Experts of a small language model.
Experts: 32 experts in each of 13 layers, 2 picks a token.
Training: 1098M tokens, 5661 steps.
Below are experts of layer 4 (counted from 0) of a mixture-of-experts language model. Rows are named router (the router's row for the expert), gate (a neuron's input weights, with its number), up (a neuron's input weights, with its number), down (a neuron's output weights, with its number) and show model dimensions 192-287. Each number is 128 + 32 x the weight over its row's rms, rounded and kept within 0 to 255. Numbers have three digits each.
After each expert's rows: a language model's description of what the expert responds to. This comes from a sample of Wikipedia text that the model never trained on.

# expert 9
router:116187093155133162144106072070105150140166163086083146108127079174127102118137145135102123122126089109166181088184108127142150165108149131153158146129149108123082181161105137134119155184135111171192166146129122153145144114156151116091141163132111057161175150140110142140074168147106092114
gate0:127183105149118126152109157105106144130147128115142157168126143128150121159137146114085185151134101103158166098109127159063091185142106113072134158206140114154087093140097108132188139118178101073175147130144120159138094203157081178069200150096139123145156079175152132129119173151116091089
up0:118144137123093129173104167141120129132118098118139079148141172109167136131092136170072126101176156154142066109064097138140114100109106106070137136109134123095140081131181107168096075112098143076144081165145085169128154078100148117095109129169123110122126132141128192124078102101131073086
down0:150102088129139114123074114131165172123108113101146113160154132106151153166093136178076104116078149115071099124126116137127121120115172064069115106079068161084199122139145120140143178146092139131125159137093084153142154057131204110200143123097147101108114124117175183129106121137102098145
Words such as such, later, only, these, those, However, plus periods and digits in coordinates, race times and other measurements.

# expert 5
router:130185098146122148130115118085151132140148146061135166153157148218200093132145159137107099151134091139147224090114117134101155139098162144145180144111141121143108104154109056123116113118193063109172172156153079157141150081124143129077064198107114154162161147157109183162127166167111101110
gate0:107148111108136141155130091077131134073131110167137088183153160101171106192181167087104101158167099127083080120126109079097146128111122154114106137163128131129137124161140090128161104126123093130156097098127097138158160141129088072151134109162221143170101129097138090121108099057118184120
up0:027106164118164188165090132101174132093127120156163138137152122108120087148124137146158145139070176153134068095121109141062145058099151120117133137094158151154121160096170092126131129102158054140171075148148168127169122103143108086138127145148139191166152178161144091112114134125143059163
down0:149104161187168080164114134120083129090115190138074211155184136105142126105116159084138130093110187130111098147115137117055162086150104136126134166210183124135125091161132136080155098150146103147082046094130126115132003118134120136127131130178162137090094178117183116095145084117163126096
Function punctuation and linkers, mainly of, opening ( or (' before translated titles, commas and quote marks, e.g. Archbishop of, ('Red pearls').

# expert 20
router:114142120193150117121098098098096128132151205094096189100106087150140153174204126132111150137139120101157193104163076157125190150077156156128190157139133103149103125165137103143102138121174116142153106180123105201128154098166138130065129193100094095150153147132123174081102129202105096112
gate0:129143107168154155138096177088219144150170128143096132185086123166173128103102147144149110060126023106101127098145136138148160065115170149111174153102120074118092142062162147150121129093147127134167188158171128122172120112173137113092109193140136163108133119085146105146088165150133139089
up0:138084158115128138064139162136165144123120168066128151127101130145078086162165151093102186119080090116146151165132158097139149132135123107148098049099128133130195099123186149140141137052129176154134142111135194076142110172122169131096116206170095077145141138052096117109100165153129077133
down0:071099144094150149047125130100161110094143133097135206128112128204084111130162164136089173145140093117114142102134091151119140158096132163079096098153075087166168029173175130103087085078098109123110166167157180147149112101112167127103127124180120110158119194144102052142157155121158121178
Last pieces of split names and words, such as Luxembour-g, West New-ton, Ahrenhol-z, plus stray words like it, not, there.

# expert 17
router:133175136177160136160104147069134128197140175125145178169077102090118152123128103109120138176122148103142155140178109141151151082132148142071172166082081098132109152116093116144123124166116108143122168121150100107147120085137147144143049155137144126157129103143125148133114140184108139108
gate0:098132123084140106173085178132142092172125105105155108175255121122141093099078124104184089110145101152157081124122117183115126119166141125140102120081097153217135088117143084186071128094123115078106117162118177146146195106064111125078140071106110155107142157144148159065099145127039046128
up0:161173107158160170159129201060154125157141157126137142147086086167108132151175134127097193153111105155119153172129088108109165109094141097124124122154167130076131076118130153129118064136154147092137102172169105164148148142139145098112167086133182066132133144134124085139124129124085160131
down0:131123110177167179170109164139060126135059165119093087095124174102144142110169190154134176168114097132131142107163172174123106106124170114073141064106142167134125099131134078141172112073083089171150156187121170163145136135143089110133104171091137133079131090164069160186130110105034072188
US state and city names and team-name fragments in sports tables and rosters, e.g. New York, San, Clemson, Ravens, Oregon.

# expert 28
router:113152158177115159140096075095116095160161143087112159137124088165162139142153114131120149121128099119142120111130075185093169188121142147117172122146109099172092128141157109134079103196131128124190158221140105179135134108152135126078111148112116124158171149130153090105111110186110094112
gate0:089123143130142089157139128136155094121147147111146169129109103125124196104118161150143138116107058119170140128132119171117176075145169172132101203103122078107115123129071074097117134126097127103133129135122074103165130131136207121150149120144146144132149131131096178103119120163058130102
up0:103141174188176118071145123123175126110082148083116133131169191145122147101102147126142084135120146149093140139135098108112130103126134175124140102099140151165158082090133134150146094136127094094121088156096094189132152056099097132149102167144139132159137113147154140165146158106166201119
down0:117152148206106172104102120113123090132172103109122157144081147131151146083115113109175117142138092171131166163152143103159178159152133131153181150091154150195117130098096070118180096112106096119161146165083213124117139113159098096133131106156087058130131155148144099159140194102091097121
Commas, semicolons, dashes and punctuation after quotes or parentheses that continue a sentence, such as ,, ;, ), and ",.

# expert 3
router:128165123150121147173088122096119101093145191079128172129111104119140112121161132084091176133128121115170193111185111138110184160105123126126150133144140116168072152150119146138146149128129108130146176155101138184133134116126169128099140178115129078157174148146145162157097158144117081143
gate0:106177120150075125148088096133119148122106127174113230179149074137151102093166135138146118133141096157137157110132141184082157148102131120115105139137147127132077107116135142158121085101122063122139115145175129110133159129117169102093130197125137161133069112096162150111181152127109147135
up0:119111069135134168118115110098170129113157135158087121082132083162100081116130136152084056075155086205082090081103129166161137094109104129166087153109122123090146129070149123121116089098103087130131173130127135119098113110061104121161109155123135128129084106101174064105166112163130166157
down0:188106107113133173154132062135094141075124087132122126102119200122108117157139082117122130115114090127085131106172106145158148133119071128158113126141146131086118114154128088109120177111107121152135112176138132120121149107147131192187167047150090165078176110120142117117168078105096160110
Leading year digits such as 198, 199, 201 in dates and table rows, sentence-final periods before paragraph breaks, and words like died, age.

# expert 15
router:092176122186150111143080141121111137146167127156167149136102144108162139096143148093123152115151127099104185099155123141118094178087164143120144122156143113155059100142090107112169108069126059155182145180126118154196139106192177124094075138063128068156175124126124132048125155163117094077
gate0:195105171108135086110179145162109090146070075114065084113159093127091125159185160115093096098159162139066101168152157144072089133147192130126133109072098089188111144094117123143145169066123059094171107119091156135118076116110129131125087084096139085159182197128138116101143157096108118104
up0:120147089152119189176130100161056123148135157148131160083107109092140128093109178101162143144118072101165120123067087094178135125136043140092121126145128142060174148179113170112087182143026162166133181092123123098119171095141105151115163119123135112108086116204071106161122086156086128122
down0:161078125143097151102124131087153096187119089130075089091110184130097127166137093154095151106085161095009130123133118119149148108163171077181154141086156104184144133119162095171140130176161142117182136106133198141141088108140154088076148200124132155134138111144213127115113096066147127133
Athlete first names, country codes such as ESP, ITA, FRA, and words like Olympic, UEFA, Championships in sports results tables.